{
  "n_experts": 32,
  "experts_per_token": 3,
  "moe_layers": [0, 1, 2, 3, 4, 5, 6, 7, 8, 9, 10, 11, 12],
  "lr": 0.00178,
  "seq_len": 2048
}
Below are experts of layer 9 (counted from 0) of a mixture-of-experts language model. Rows are named router (the router's row for the expert), up (a neuron's input weights, with its number) and show model dimensions 0-223. Each number is 128 + 32 x the weight over its row's rms, rounded and kept within 0 to 255.
After each expert's rows: "mostly gets" lists some tokens that are sent to it at least half of the time; "comes after" lists some tokens at least twice as common just before its tokens as in all text. This comes from a sample of Wikipedia text that the model never trained on. Tokens count by the router's weight.

# expert 31
router [148 109  60 132 141 113 106  66  97 139 155 143 114  91 118 174 118 170 130 179 144 102 148 134 103 120 158 106 192 152 132 197 116 160 160 114 114 115 155 203 123 154  86 121  67  97 124 137 100  75 127 100  46  70  96 124 129 105 181 148  63 141 150 111 132 110 170  90 120  95 186 116 139 147  89 118 109 128 152 144 125  94  80  90 105 114 132 215 142 157 148 171 183  92  98 132 202 139 151 100 139 106 123  81 126 184 143 176 139 176  91  87 142  93  55 170 120 242 158 124 113 135 127 159 134 163 172 138  95  79  85 170 188 209  75 153 145 146 185 127 152 148 131  70 139 169 146 115 145  71 154 142 139 143 151 133 121 162 148 153 102 118 164 141 162 144 200 106 112 147 146 153 173 117 170 187  94 131 128  99 132 131 162 185 186 135 120  85 151 101 154 121 133 142 119 146 156 116 131 106 132 152  92 145 115 124 193 169 134 173 137 117 150 148 161 125 113  91 108 102  84 122 137 189]
up0 [128 127 100 109 113  88 119 107 196 194  63  83 161 119 142 166  90 129 116  88 115 106 143 136 103 170 176 116  52 131 112 125 167 162 158 163 165 131 141  80 187  92 126  86  82  73 180 154 193 152 103 124 146 185 110 202 120 129  96 109  94 115 123 195 120 101  91 145 106 122 104 187 127 108 156 154 106 102 108 125 158 152 158 141 114  74 100 177 175  88 118 128 181 149 168 152 139 100  88 142 141  41  74 123 115 114 167 136  94 144 143 114 185  97 158 132 167 160 124 148 172 146 151 161 122 109 205  98 151 114 160 135 138 198 102 181 135  93 141 157 148 134 108 112 208 146 138 158 207 107 138  87 134 149 131 149  89  99  33  99  86 149 165  94 182 103 124 141 126 165 145 139 100  91 159  94 137 224  81 136 139 127 135 187 109 121 123  88 177 122 196 158  72  86 107 129 102  87 120 124 144 163 116 154 145 164  99 142 124 197  74  94 133 154 134 116 117 137  59 234  69 169 132 141]
up1 [ 81 119  73 132 118 134 182 146 127 104 117 143 155 132 164 142 155 111  74 141 150 119 140 195 132 149 123 135 118  61 139  95 145  92 133 138  92 124 153 125 121 102 149 113 166 158 190 137 156 123 108 146 151 157 132 140 118 115 110 178 110 170 141 105  92  64 104 137 155 140 132  47 150  59 147 133 182 166 111 105 201 138 156 108 121  96 169 140 115 130  60 165 143 167  98 120 190 128 186 124 143  84 135  99 112 125 108  79 120  67 110  91 124 113 127 135 136 167  91 147 113 132 137 180 116 121 116 120 127 135  98 128 127 172 143 123  91  52  89  94 158 137 103 158 123 168  70 130 150 124 146  91 177  95 129 143 100 105 137  94 113 119 162  96 180 208 144 163  99 190 141 118 152 121 154 144 113 118 192 118 129 167 104 105 140 112  84 122 147 105 109 136 126 119 172 118  59  76 101  66 166 157 170  74 102 131 193 127  85  81 144 170 165  78 106 127 154  80  89  78 152 130 140 189]
mostly gets: " se", " According", " Died:", "Scientific", " ext", "==Early"
comes after: "\n", ".", " and", "==", " \"", "==="

# expert 4
router [157 199 123 131 209 103 154 106 116 127 129  94 133 118  92 139 164 140 121 117 108 133 113 141 189  88 121 162 151 142 151 138  92 102 103 128 129 128 155 105 106  88 111 119  87 111  55 163 105  92 141 135 164  95 111 147 179 102 150 177 115 170  98 128  80 118  79 178 113 127  94 105  88 146 127 119 176 135 125  70 134 115 109 135 157 151 121 108 136 162 209 140 138 107 163 147 128 138 163  14 148 144 166 132 149  98 160 152  98  76 147 138  80  77 163 102 145 114 115 101 117  67 171 153 107 135 132 136  99  78 126 106 139 166 116 148  83 162 153  73 148  83 103  97 138  99 104 129 139 174 113 113 154 105 120 158 139 144 157 161 143 153 152 156 133  76  70 118 126 180 147 123  99 171 114  71  82 137  63 120 148 154  76 146 111 113  79  68  99 178 137 123 148 167  93 148 148 125  88  97 137  98  51  94 134 153 163 128 142 131 138 120 117  67 120 193 139 122 127 140 190 177  95 175]
up0 [ 77 146 124 178 151 188 108 100 132 114 145 139 120 161 105  98 138 123 142 163 143  56 183 171 188 157 161 125 105 140  99 129 115  58 143 126 153 174  65 116 119 116 139 118 102 154 130 172 113 122 128 108 153 174 129 145 113 105  58  84 130 107 115 146 180 143 126 121 165 149  83  92  98 134 167 108 131 215 132 152 111 133 104 138 117  75  92 116 185 140 153 115  35 129 166 136 142 187 151 148 125 148  98  76  93  11  99 144 189 162 136 112 166 138 106 185 135 102  91 134 107 189 102 117  99 112 123 115 120 180 156 126 126  88  87  93 163 126 115 181  92 110 119 133 113 185 106 133 164  64 115 129  48 103 143 156  92 116 108 136 121 170 134 122 140 131  96 144 114 119 149 131 122 140 166  82 174 167  91 138  96 139 115 135  93 139 167  80 110 125  89 123 131 130 114 144  88 146 128 134  78 137 131 153 153  93 115 135 109 156 117 127 142 115  84 128 135 129 115 134 168  76 124  79]
up1 [136 115 208 152 111  98 126 142  96 173 210 150 124 127 120  86 127 136 122  86 131  22 171  95  93  74 128  97 149 106 124 114 149  97  78 142 119 185 139 161 124 113 140 111 111 155 217 138 120 114  88 122 117 110 151 106 140 208 157 157 108 109 139 125 166 110  75 124  84  91 127  91 128 120 118 119 130 117  84 164  98  72  64 106 101  88 127  86 129 109 106 122 120 111 132 142 139 113 174 147 125  74  93 159 142 134  87 119  78 132 133 116 176 108 150 128 102 179 107 134 125 135 139 150 125 126 156 174 186 112 157  55 139 114 170 165  94 106 169 148 103 140 105  57 108 120 136  94 157 137 117  52 191 153 161 142 132 126 156 128 107 164  75 136 129 103 126  65 134 134 158  28 164  97 107 133 182 117 121 158 118 119 170 143 141  88  80  78 163 138 130 135  93 143 158 179 103 146 167  92  99 138  97  98 205 150 137 168  59 151 183 164 128 129  87 156 139 164 146 131  71 143 107 140]
mostly gets: "\n", " ==", " ===", "s==", " also==", "|---|---|---|---|---|"
comes after: "\n", " |", ".", " ", ")", " ="

# expert 24
router [161 150  72 132 149 138 132 103 133  88 113  73  93 157  75 166 145 167 119 134 132 108 161  96  94  70 123 112 159 146 106 178 140  71 105 190 168 104 137 129 101 152 118 120 126 170 115 127 184  15  85 162 175 163 111 128 158 178 216  88 152  89 135 136 126 100 135 122 103 144 153 145 112 168  94 157 120 160 122 149 114 107 133 166 110  82  72 152  95 184 120  98 147 127  88 110  84 147 121 123 108  97 150 106 143 188 145 110 202 123 121  93  80  88 153  62 114  67  83 118 110 110 154 114  98 107 114 134  74 130 149 122 121  94 153 112 153 134  71 138 107 117 101 140 186  94 136 150 138 115  84 129 158 100 137 165 156 105 127  65  68 146 136 114 194 108 162 131 151  94 100 153 154  92 105 138 111 111 174 157 127 114 133 200 139 112 121  54  76 108 114 125 190 136  88 119 150 100 121  86 153 141 108 102 134 123 203 124 137 148 130 171 125 135 148 148 116 162 151 129 127 149 135 134]
up0 [141 144 140 111  96 115 163 115 153  79  92  97 165 116 136 121 130 125 144 130 139 111 128  99  82  19 177 116 119 100 103 126 164  83 105 116 137 105 137  89 144 109 113  99  98 155 158   8 126  90 111  90 151  89  73 154  63 163  95 155  94 118 188 153 109 117 151 128 146 177 144 126 138 121  71 202 138 222 110 139 111 110  78 134  89 159  94 101 126 124 101 138 130 120  99 100  62 158 137 107 108  97 125 103 122  91 140  97 118  98 123 129 127 113 185 129 116 141 165 166 129 121 142 135 103 195 191 117 104 125 124  61  66 137  46 113 108 139 148  56 130  83 154  98 159 125 143 160 158 118 135 162 167 113 175 105 155 126  68 129 172 119 128 151 117 221  99 184 148 111  87 158 149 185 132 122  83 142 139 111 141 131 122 122  93 104 108 145 140 109 119 119 137 112  91 136  75 163 136  99 158 112 123 144 195 134  83 146 129 134 121 113 100 152 143 109 137 156 151  96 174 157  82  93]
up1 [105 121 151 111 142 103 104 110  33 125 118 190 111 118 114 148 103 129 104 150 186  84 156 121 123  91 168 139 100 125 106  71  49 132 103 123 123 178 149  76 141 121 125 112 167 102 135 130 118 161 143 113 116 118 136 127 149 139 171  94 150  89 100  81 129 109  96 123 127 178 141 176 120 112 125 111  51 138  86 155 168 136 116 153 158  88 106  96 117 185 105 152 111 139 126 135 180 120 123  98 172 149  97 124 189 122 109 167 159  95 130 128 103 121 193 115 130  98 158 139 116 174 108 159 143 151 141  88  88 186 153 157 108 106 141 120 158 148 111 126 136  47 103 167  88 103  65 137 168 115 155 118 149 119 137 152 111 144  64 161  98 151 161 128 137 112 110 162  74 142  74  92 109 105 140  98  32 118  85 141 170 122 128 154 129 121  74 138 111 131 140  98 155 184  84  42 122 147 125  88 109 135 118 142 117 111 168 176 164 187  54 148  96 120 157 123 195 154 140 132  94 141 111 121]
mostly gets: " the", " The", " a", "The", " his", " an"
comes after: " of", " in", " a", " at", " for", " on"

# expert 29
router [136 122 133 150 119 180 167  87 132 133 123  98 128 104  98 146 102 176 163 139 166 138 114 157 135  95  87 149 147 114 144 139  95 131 100 153 218  82 157  79 115 141 165 120 120 146 133 135 183 129  96 185 163 128 121 105 122 126 191  93 124 114  60  82  71 134  48 154 123  95 129 117 160 147 137 118  84 152 145 157  40  89 118  97 134 171  84 129 126 118 114  67 171 124 131  88 116 106 122  94 152 109 121 138 134 136 139 129 146 154  98 126  85  89 114 141 138 103 209 126 160 162  84  75 132 126 114  72 149 160 101 164 139 102 163 121 106 145 125 124 167 115 123 138 174 170  96 108 132 115  91  94 120 126 105 132 140 138  85 199 142 116 142 127 135 157  90 131 164 163 105 133 169 139 105 142 137 168 114 153  96 152  82 186  86 151  63  84  75 146 113 156 116 110 132 172 104  97 162 193  77 124  81 134 119 154 127 131 149 115 154 140 118 143 127 131 120 118  65 121 139 184 108 119]
up0 [110  61 133 112 121 164 104 137 123 100 147 117 149  99 137 143 135 121  94 101 130  99  99 123 123  94 124 118  65 118 131 132 112 140  94 158 141  45 134 183 127 124 208  79 108 122  53 138 107 109 118 145 205 199  76 116 133 136 102  98 153 125 123 151 128  75 131 133 120 128 140 122 146 104 133 153 143 113 175 177 127  88 104 183 212 118 100  93 169 106 123 165 134 157 159 196  95 147  70  94  81 136  84 159 122 198  99 157 108  96 121 133 125  79 168  92 130 151 125 137 173 137 140 130  70 138 144 116 130 134 131  88 109 175  97  94  98 160  72 109  83 102 112 141 142 139  89  99 100 144 150 118 142 113 161  84 173 141  90 163 120 114 178  93 166  63 119 152 138 146  92 161 105 125 134 143 161 137  86 127  40 143  90 122 135 134 154 153 135  83 174 148  87 143 206  92 120  81 155  82 129 110 115 142 164 158 152 128 126 172 146 113 181 116 114 134  98 103 122 168 133  77 103  92]
up1 [121 142 129  71 168 138 166  70 195 117 101 158 158 134 172 107 119  93 112 139 141 104 125 157 137 144 104 136 145 155 142 150 136 124 125 159 157 152 103 104 166 104 112 146 152 167 120 179 111 128 101 137 146 115 170 151 159 159 145  82 188 101 134  96  86 144  85 215 176 126  89 111  51 120 137 164 210 122 126  90 124 108 143 194 145 117 142 125  97 120 155 150 118 118  83 178 198 107  30 105 106  67 147 130 136 163 117 154 124 152 144 137 131 150 135 167 105  67  85 157 176 132 121 112  98 118 179 112 135 134  89 179 148 116 178 115 142  99  82 147  95 127 119 105  85 195 122  69 158 155  73  74 122  86 111 120 125 134 115  81  77  61  96 101 117 110 138  73 150  89 102 130 140 131 154 128 113 123  98 121 136 166 135 137  78  75  93  71 112  73 162 162 114 103 131  97 121 169 111 159 101 105 133  63 157  70 138 142 121 115 103 118 148 175 122 123 119  83 189 129 159 159  75 108]
mostly gets: "R;", " 0;", " 1;", "°E", " 3;", " 16;"
comes after: " ", " 0", " 1", " —", " 2", ")"

# expert 26
router [ 93  71 128 147 172 147  78 149 125 113 129  97  59 101 119  87 131 177 196 128 129  86 130 137 155 124 131 114 167 156 190 128 146  90  77 122 141 187 128 127 187 109 201 134 102 147 110 172 177 118  85  95 126  67 165  96 175 152 190 152 105 109 125 115 108 125 151 154  53  92 162  96 160  88 135 150 127 117 109 171 165 143 163 146  95 115 159 176 112 116 101  84 161 148  69 116 149 177 117 162 134 111 115  94 152 142 108  95 166 173 127 149 156  92 115 142 160 156 127 156  84 112 154 149 175 149 163 155 102 165  79 162 116 100 114 148 154 116 176 127 162 119 107 115 170 181 128 105 150 141 158  71 162  88 136  81 209 135 122  96 111 189 116 123 177 164 150 131 182 100  46 205  61 118 151  84 113 125 154  79 130 148 156 123 136 188 126  99 119 125  86 150 152 133 136 137  99  86 116  45 131 167 130 111 108  97 143 137 138 121 137 117  85  95 150 135  84  98 120 102 166 126 132 119]
up0 [ 99 150  98 106 152 146 122 121 161 120 179 119  87 127  96 110 120 166 108 195 159 141 128 158 170 173 175 110  96  85 137 125  94 107 115 100 168 163 126 105 108  75 192 133 123  65 116 161 121  68 147  82 148 147 147 125 148  98 114 109 106 135 132 179 117 150 120 146 138 170 208 139 155  92 128 117  61 216  80 144 155 197  82  99 100 150 133 118 137 139 112 136 151 146 176 127  99 139 131 138  73 162 141 120  79 185 147  79 129  72 184  90 104 131 164 100 180 131 157 139 118  96  83 122 107 102 121 185 125 107 130 169  92 135 119 112 121 157 124 144 177  95 127 117  98 123  97 106 104 197 148 101 203  84 170 119 147 141 119 115 127 164 168 111  88 129 197 140 159 167 175 113 134 135 180 100 149  86 118 128 111 147 135 185 145 161 146 125 141 183 137 110 103 102 142 188 140 111 172 142 105 118  68 140 159 114 112 177 118  76 138 174 136 194 113 138 129 152  97 120 128 132  39  96]
up1 [136 104 106 138 150 126 110 135 146 141 137 143 118 141  72 145 125 113 149 138 120 104 100 114  75 157 129 178 121 119 145 107 113  64 120 107 147 182 167 177 120 188  98 146 167 133 146 176 132 181 104 115 119 138 115 105 161 157 175 137 118 184 117 208 143  64 149 137 160 137 117 154 146 143  76 138 139 122 126 136 127 129 136 107 141 183 223 175  96 108 140 120 113 124  86 119 141 105 127 156 143  98 121 130 117 169  71 107 155 160 117 105 128 165 145 143 140 103 106 140  67 137 120  97  65 189 157 139 115  77 127 141  88 122 202  63 110 136  73 100  83 110 157  85  90 136 105 144 137 131 107 100 116 131 171 129 129 140 113 109 143 144 147 137 123 103 249  94 135  92  96 148 102 143 128 114 191  78 132  75 186 105 156 187 122 102 109 118 120 151 104 131 158 103 175 109 175 116 102 190 102 154 163 146 181 113 125 156 165 135 139 144 178 117  74 162 177 107  99 170 130 200  70 118]
mostly gets: " \"", "-", "|", " by:", "=", " name:"
comes after: "\n", " ", "\n ", "\"", " Succeeded", " Preceded"

# expert 12
router [180  96 132 131 130  93  90  62  64 150 148  92  98  94 121 132 136 130 166 154  87  98 135  98 107  94 133 124 170 146 143 129 126  97 168 146 136  94 139 168 147 132 143  81 105 151  43 171 135 110 117 150 104  91 140 156 115 159 129 149 120 153 142 112  72 132 171 167 110  99 159 118 111 161 137 148 110 156 205 136 136 112 155  90 142 146 112 168 119 163 185 100 147 150 134 134 191 168 130 117 154 149  93 129 137 131 132 127 162 181  76 133 189 122  80 175 137 145 140 138  34 155 145  92 185 144 124 117  95  93 102 172 191 195 109 145 107 118  89 172 180 149 114 107 175 139 129 140 163 100 146 122 145 140 164 236 140 129 117 216 106 103 131 149 139 113 150 106 174 124  91 170 125 127 129 190  99 134 130 138 122 134 135 178 150  84 149  92 110 166  64 106  77 229 136 129 153  23 111  84 115  85 128 145  65 107 151 138 145 127 158 126 142  93 148 124 114  84 145 134 117 161 158 111]
up0 [102 114 185 140 145  87 149 168 146  89 154 121  61 145 124 150 166 135  80 100 147  94 126 123 193 171 147  77  86 170 137 110 145 138 115 112 142 137 123 136 118 128 135  86 215  70  83 196 102 150 152 118 117 152 140  50 181 140 141 126 105 162 114 110 184 110 139 163 121  90 116 146  87  91 144  97  94 163 161  91 159 133 131 117  94 163 187 111 165 165 164  98 134 129 130 119 163 139  58 161 166 122 136 117 126 116  79 156 131 131 152 164 113 111  88  70 103 201 151 172 121 157 108 151 112 122 113 139 102 137 124 134 158 117  91 213  95 113 144 201 128 112 100 148 160  86 165 137  62  58 130 160 110 147 142  81 161 165 121 101 116 118 167 109 167  88 119 143  66  87 139 141 105 149 150  89 123 106  89 150 129 106 189 139 108 174 121 116 128 153  78 136 102 159 180 163 121 109 149 206 131 114 138 132 108 103 146 122 201 106 138  93 125 135 199 134 158 107 135 147 122 101 160 150]
up1 [111 132 113 117 152 112 140  94 137 187 199 121 126  94  97 131 156  74  84 204 103 140 123 139 129  91 136 119 137  76 158 112 158  62 111 162 103 160  87 104 117 111 112 134 125 112  95 125 113  80 100 117 157 127 120 158  59 211 146 124 158 118 155 170 147 115  71  99  92 136 146 145 199  89  90 127 154 148 101 173 128 123 150 130 105 192 122 102 155 132 133 137 120 148 159 146 145 101 124 134 101 137 104  51 109 170  83 115 116 165 139 163 125 113 111 174 101 135 141 148  94 109 123 143 150  68 137 154 170 113 110 174 102 109  99  95  90 169 107 168 101 119  81 126 112 148 112 132 132  99 203 108 155 188 154 148 122 162 132 145 103 131 162 131 122  91 133 105  70  88 160 180 140  92 139 145 111  90 145 149 169 168 157 133 171 145 194 136 145 202  73 117 144 121 162 145 138 159  76  93 112 142 105 121 162 162 146 175 109 167 108 160 172  88 152  79 116 172 114  75 102 132 163 119]
mostly gets: " many", " these", " some", " various", " several", " These"
comes after: " of", " in", " and", " for", " with", " to"

# expert 3
router [167 160 130 144 113 133 146  90  78 195 124 130  93  82 103 104 137  77 116 134 136  96 156 118  64 101 185 108 196 155 137 155  86  98 102 121 135  79 125 136  82 132 139 141  97 158 107 153 133 125 116 134 109 135  95 123  97 197  84  80 132 116 115 138 122 123 121 115  85 104 174  99 172 121 105 162 129 103 115 130 130 113 154 114 114 211  89 170 102 158 157  96 133 130 131 168 136 122 151  88 135  60 128  90  92 140 119  50 126 140 127 143 162 128  88 132 118 139 138 203 116 123 112 117 131 119 118 148 110 124  55 182 163  93 185 213  93 112 102 112 115 143 160 149 111 160 159 116 106  92 103 156 105 142 133 225 111 154  91  51  83 132 164 117 128 135 163  83 169 142 126 137 132 161 122 169  62 129 140 213 148 109 140 155 110  95 144  76 118 156 117 129 129 127 112  91 145  51  62 126 114 108 118 125  46 148 160 173  94 155 126 132 188 111 134 132 114  93 158 114 166 121 120 115]
up0 [127 150  72 164  79 122 144 139 159 165 147 142 198 166 139 143 115 151 161 124 141 129 125 111  99 176 167 121  82 114 146 123 124 106 106 140 131 144 160 163  96 126 135  70 114 136 122 214 112 146 108 128 146 185 178 112 118  88 131 122 132 100 156 126 102 167  78 103  92  80 166 109 126 108 185 130 139 137 154  74 128 150 145  74  76 154 105 136 160 169  99 174 166  86 103 171  76 105 119  80 124 144 133 116 181 149  87 139 109 154 137 164 173 192 156  76 125 101 137 122 151 161 161 175 164 116  92 179 109 138  87 108  98 124  86 131  97 173  66 153  85 124 156 145  87  59 102 138 145  78 142 160 136 147 179 128 135 125 104 157 101 147 165 167 133 124  85 140 140 116  93 136 109  85 126 176 100 142 108 111 164 181 171  95 107 167 108 118 178 187  93 104 157 141 149 155 185 106 145 179 177 124 105 164  80 114 121 147 129 146  93 210 110 158 133  89 135  59 125 103 212 114 120  79]
up1 [ 94 181 129  73 117 126  83 106 205 132 154  63  93  84 147 164 129 113 125 180  83 179 133 129 133 129 128 107 128 115 101 122 132 198 128  83  87  82 124  79  86 120 126 126 154 133  91  97 124 120  94 108 213 147 129 136  97  89 108 106 116 189  85 108  91 151 107 150 107 117 135 116  97  99 110 122  99 130 101 165  72 133 142 128 103  91 160 141  95 157  68  60  43 147 143  66  86 102  97  36 154 231  94  63 185 157 146 133 112 140 150 150  64 124 112  93 102 144 132 123 112 136  88  67 169 119 123  79 137 149  89 111 152 119  98 142 164  97 205 129  97 125 155 143 161 186 151 136 163 134 157 116 126  87 138  92 158 172 146 112 179 152 150 128 172 107 142 138 154 136 146  95  38 139 132  91  71 114 144 194  68 101 186 135 148 172 100  93 142  95 127 100 156 183 173 120 111  86 124  91  94 186 169 148 117 132 142 140 101 131 186 128 209 136 133 155 150 131 141 135 140  45 142  75]
mostly gets: " three", ":00", " four", " six", " two", " 33"
comes after: " |", ":", ";", " 10", " 12", ".5"

# expert 14
router [124 136 149 186 115 114 132 128 146 113 129  87  91  95 135 124 100 101 145 105  73 164 134 144 115 120 105 141 164 147  99 153 157 122 131 144 128  62 139 154 115 163  92 106  91 164 144 128 148 143 145 150 128 133  84 149 135 182 161 146 127 171 113  78 174  94 140 147 127  86 130 119 172 113  98  74  99 182 110  92 106  79 145 117 120 158 117 162 133 135 110 131 155 135 125 128 169 124 124 146 154 132 108  81 101 175 145 141 109 137 120 153 194  62 108 108 110 142 168 141 181 111 101 141 170 160 123 116 124 114  87 125 229 145 136 125 168  80  80  92 124 129 107  97  67 132 134  77  85  77  96 101 151 117 205 118 157 204 148 159 152 149 147  55 142  90 133 111  90 163 114 166 150 174 118 111 110  94 147  79 122 146  93 134  79 149  95 131 136 163 117 101 224 120 110 132  98  57 154  89  76 160 122 104 196  91 111 107 109 172  98 145  93 113 113 128 156 180 159 154 145 173 109 171]
up0 [164 156 126  76 149 206  85 133 126 155 145 120 143 124 145 141 155 148 139 137 141 122 156 130 165 119 123 120 163 121 147 125 109 154 138 134 128  91 132  97 103 102  75 140 129 142 123 106 114 155 203 161  27 137 139 149 139 146 162 145  66 174  83 147 183 114 142 159 140 120 101 138 146 119 100 106 102 136  93 157  81 114 168 160 225  86 140 135 109 111 165  82 107 145  97 185 122  65 129 134  83 127 153 160  78 160 150  97 125 113  74 148 130  74  90 132 111 158 157 106 121 129 116 126  93  87 117 133 108 131 106 116 125 141  71 107 139  68 160 118 166 135  80  31  83 130  87  90 119  43 108  94 151  39 110 118 122 182 172 151 181  98 129  94 116 134 134 143 173 163 169 123 121 104  90 142 100 117 201 130 119 148 118 123 164 143 106 179 102 101 111 218 153 138  98 131 134 123 129  59 100 167 116 170 153 140 109 141 140 124 111 175 107 123 147 125  97 153 182 225 128 144 143  82]
up1 [110 138  86 126 192  94 202 152 115 141 128 141 123 163 129 146 127 139 145  63 143 109 173 138 149 109 106 123 150 105 101 109 157 166 138 144 122 124 143 114  93 142 100  88 113 122 136 125 122 165 124 146 112 182 132  97  96 153 153 124  75 120 100 101  97  75 176 133 169 103 130 113 100 219 108 120 117 191 109 105 106 164 159 130 177 141  83 114 169 161 149 151 115  75  92 113 177 111  93 132 110 110 158 137 185 130  94 146  68  96  95 159 124  86 124  76  88 156 123  97  99 162 115 130 129 162 144 140 131 178 126 126  68 151 103 188 138 118 117  86 125 137  75  95 144 134 149 114 112  80  64 141 156 130 154 167 146  94 145 114  88 130 212 120 124 178 124 114 102 164 107 140 111  98  98 156  99 120 173  39  86 118  95 172 147 128 170 166 122 124 129 114 112 111 147 102 115  70 129 197 140 160 101 191 100 142 127 125 154 149 123 146 118 195 130 112 151 135 123  84 132 127 112 148]
mostly gets: "′", " −", " %", " ", " 0", " Votes"
comes after: " |", "|", ";", " +", " 4", " 6"

# expert 8
router [119 158 170 112 148 131 160  78  80 116  97 132  61 135  89 133  88 159 110 172 177 110 131 114 131  96 191  88 146 131 139 155 195 123  65 100  99 106  97 129  92  95 174  88 136 103  84 149 112  90 136 101 102 166 117 117 122 189 123 104 115 193 127 127 112 136 180 187  93 134 177  49 126 109  22 174  56 139 113 130 120 147  89 139 144 105 109 144 170 105 156 152 192 146 200 101 144 139  96  85 106  79 110 140 180 180 116 114 158 143 103  88 122 100 122 104 133 159 196 136 114  99 104 148 131 160 139 147 127 137  92 134 123 157 168 160 199  89 149 167 140 133  83 119 154 206 142  79 112 152 139 101 139 134 164 121 171 152 111 120 108 126 105 205  96 140 138  43 161 127  72 130 158  77 149 213 127 128 171 114 121 125 106 115 137 119 113 120 148 172 109  86 153 113 113 155 126 137 114 160 136 124 107 104  83 169 135 153  98  88 139 158 145 161 150 107 152 189 192  99 121 150  89  84]
up0 [113 152 183 145 136 116 208 142 105 157 173 110 120 182 125 139  92 153 151 116 153 130  99  95 155  85 147 125 113 104  82 140 123 132 106 161 145  95 147 166  95 120 132 152 153 144 169 154 100 129  96 111  81 139  89 122 108 183 159 139 147 164 211 159  78  88 157 175 152 137 109 125 143 130  77 143  77 139 160 133  98 102  85 109  99  74  64 162  42 107 190 137 127  98  93 132 106 152 116  75 144 103  89 153 150 125 127 169 143 137 137 102 130 122 105  88  91 126  72 141 165 119 150 160 156 115 157 104 138 132 114  98 194 129 105 116 157 207 127 146 146  74 127 156 162 102  75 184 150 175 171 150 151 110 134  88 136 113 136  75 147  92 108 147 139  49 137 122 135 106 102 101 121 138 116  80 128 115  92 104 137 125  66 146 132  72 113 140 165  69 144 171  83  61  94 173 116  95 118 130  87 130  49 141 153 184 165 130 161  89 116  80 104 111 151 108 109 113 157 177 148 175 137 160]
up1 [150 170 117 188 133 197 154 110 103 122 120 147 120 153 119 144 144 101 128 113 108 126 160 146 181 206 128  99 123  76 102  62 155 135  53  66 149 122 155 183 187 130  93 111 137  78 105 133 147 173 140 143 196  94 122 159 116  93 144 168 136 192 100 121  97 197 102  59 150 158  49 185 136 132 142 146 106 149  76  72 118 163 134 109 127 139  96 141 167 160 109 127 163 189  98 122 104 125 187 145 146 126 140 151 126 137 147  68 110 139  82 121 133 154 144 128 158 146 157 144 122 159  98 112  89 122 159 102 112 101 113  97  76 141 153 112 160 132 127  86 226 106 107  93  82 152 108 117 182  96  87 111 155 155 102 129 112 141  84 131 135 120 108 136  98  86 153 148  83 118  91 168 117 101  91 118  94 130  97 153 128 162 103 117 128 148 167 156 181 141 151 145 100 172 104 154 105 161 133 119 146 144 169 112 161 204 130 144 136 156 136 147 201 162  90 118 111  36  79  96 112  97 169 171]
mostly gets: " (P", " (M", " \"M", " \"C", " \"P", " \"T"
comes after: " the", " P", " a", " M", " V", " T"

# expert 9
router [125 178 105 104 135 135 177 137 107 103 152 135 110 124 139 162  83  86 116 137 165 107 150 142  96 120 155  86 153 102 123 187 118   2  89 125 177 151 152 148 125 157 106 109 101 105 119 115 110  95 111 143  90 123 118 137 145 198 155  64 135 138 131 116 130  93 145  91  85 110 140  95  75 146 107 173 117 147 127 186 103 136 154 152  85 167 126  74 206 137 181 124 149 110 134 124 122 115 139 139  77  55  57  87  93 141  76 150 147 133 106  63 158 100 105  97  97 130 155 119 112  82 183 161 131 155 163  94 150 128  75 117 117  97 143 183 160 182 143 122 100 120 110 119 154 129  77  43 120 120 125 121 124 133 194 154 165 118 103 126 119 116 140 168 183 109 125 136 110  83 100 147 184  99 132 153 112 111 106 146 153  88  78 174 144 143 124 144  71 112 116 102 151 126 103 144 146 125 139  94 138 161 137 153  73 123 154  94 194 153 103 130 174 130 162 162  91 146 108 130 153 105 138 132]
up0 [125  93 115 159  95 112 169 229 158  96 134 136 136 171 166  73 136 187 162 115 128  81 102 155 156 140 159 155 123 229 126 162  66 109  58 151 160 109  83 138 172 139  71 100 139 129 109 110 115 121  87 120 162 171  72 203 111 154 151  64 150  64 167 132 166  92 132 181 145  80 127 115 146 128 159 110 100  89 138  85 159 111 116 123 132 165 136  80 164 164 109 115 121 163 130 145  89 195  59 150 104  80 133  88 152 118 124 109 171 137 104 146 106 145  77 101 101 111  89 143 171  65 138  88 129 156 139 137 104 143  79 118 166  75 115 133 104 131 150 120 101 139 145 116  93 115 186 132 120  87 128 131 132 115 125 139 137 142  64  96 130 103 137 119 180 104 185 141 142 109 119 117 152 160  54 145 113 123 197 112 108 186 115 135  88 179 136 105 117 104 119 198 138 163  96 131 119 157  91 147  83 115  55 106  87 115 155  78  87 103 100 172  55 129  51 125  64 139 109 131 108 123 130 113]
up1 [146 136  80 104 112  98 127 125 147 138 152 122  96 121 131 148 120 103 111 129 147  71 138 124 121 163 155 129  96 136 178 125 171  77  82  89 176 120  98 121 174 163 104 101 115 148 128 171 149 157 136  90 147 130 147 161 123  78 122  99 132 160 135 169  98 143 123 152  76  81  97 160 118 113 101  91 103 142 138  84 117 168 106 107 130  90 125 128 140  93 151 150 191 127  99 135 118 107 132 148 128 120  97 132 159 107 198 129  96 131 120 123 114 133 139  88  74  87 133 117  78 104 158 106 101 121  94  87 159 174  93 159 231 138 201 140 124 159  91 149  73 114 150 182 119 148 126 174 117 141  91 125  90 203  81 111 132 140 146 152  61 141 155  84 129  82 126 110  95 146 126 137 119 134 133 138 162 161  72 101  94 108  98 171 167 149 110  49  89  90 127 110 133 147 123  89  97  92 150 129 163 182 216  45 151 116 144 143 103 127 112 134 105  96 161 142  41 147 150 100  83  89 157 126]
mostly gets: " role", " mother", " population", " city", " country", " father"
comes after: " the", " The", " a", " his", "The", "'s"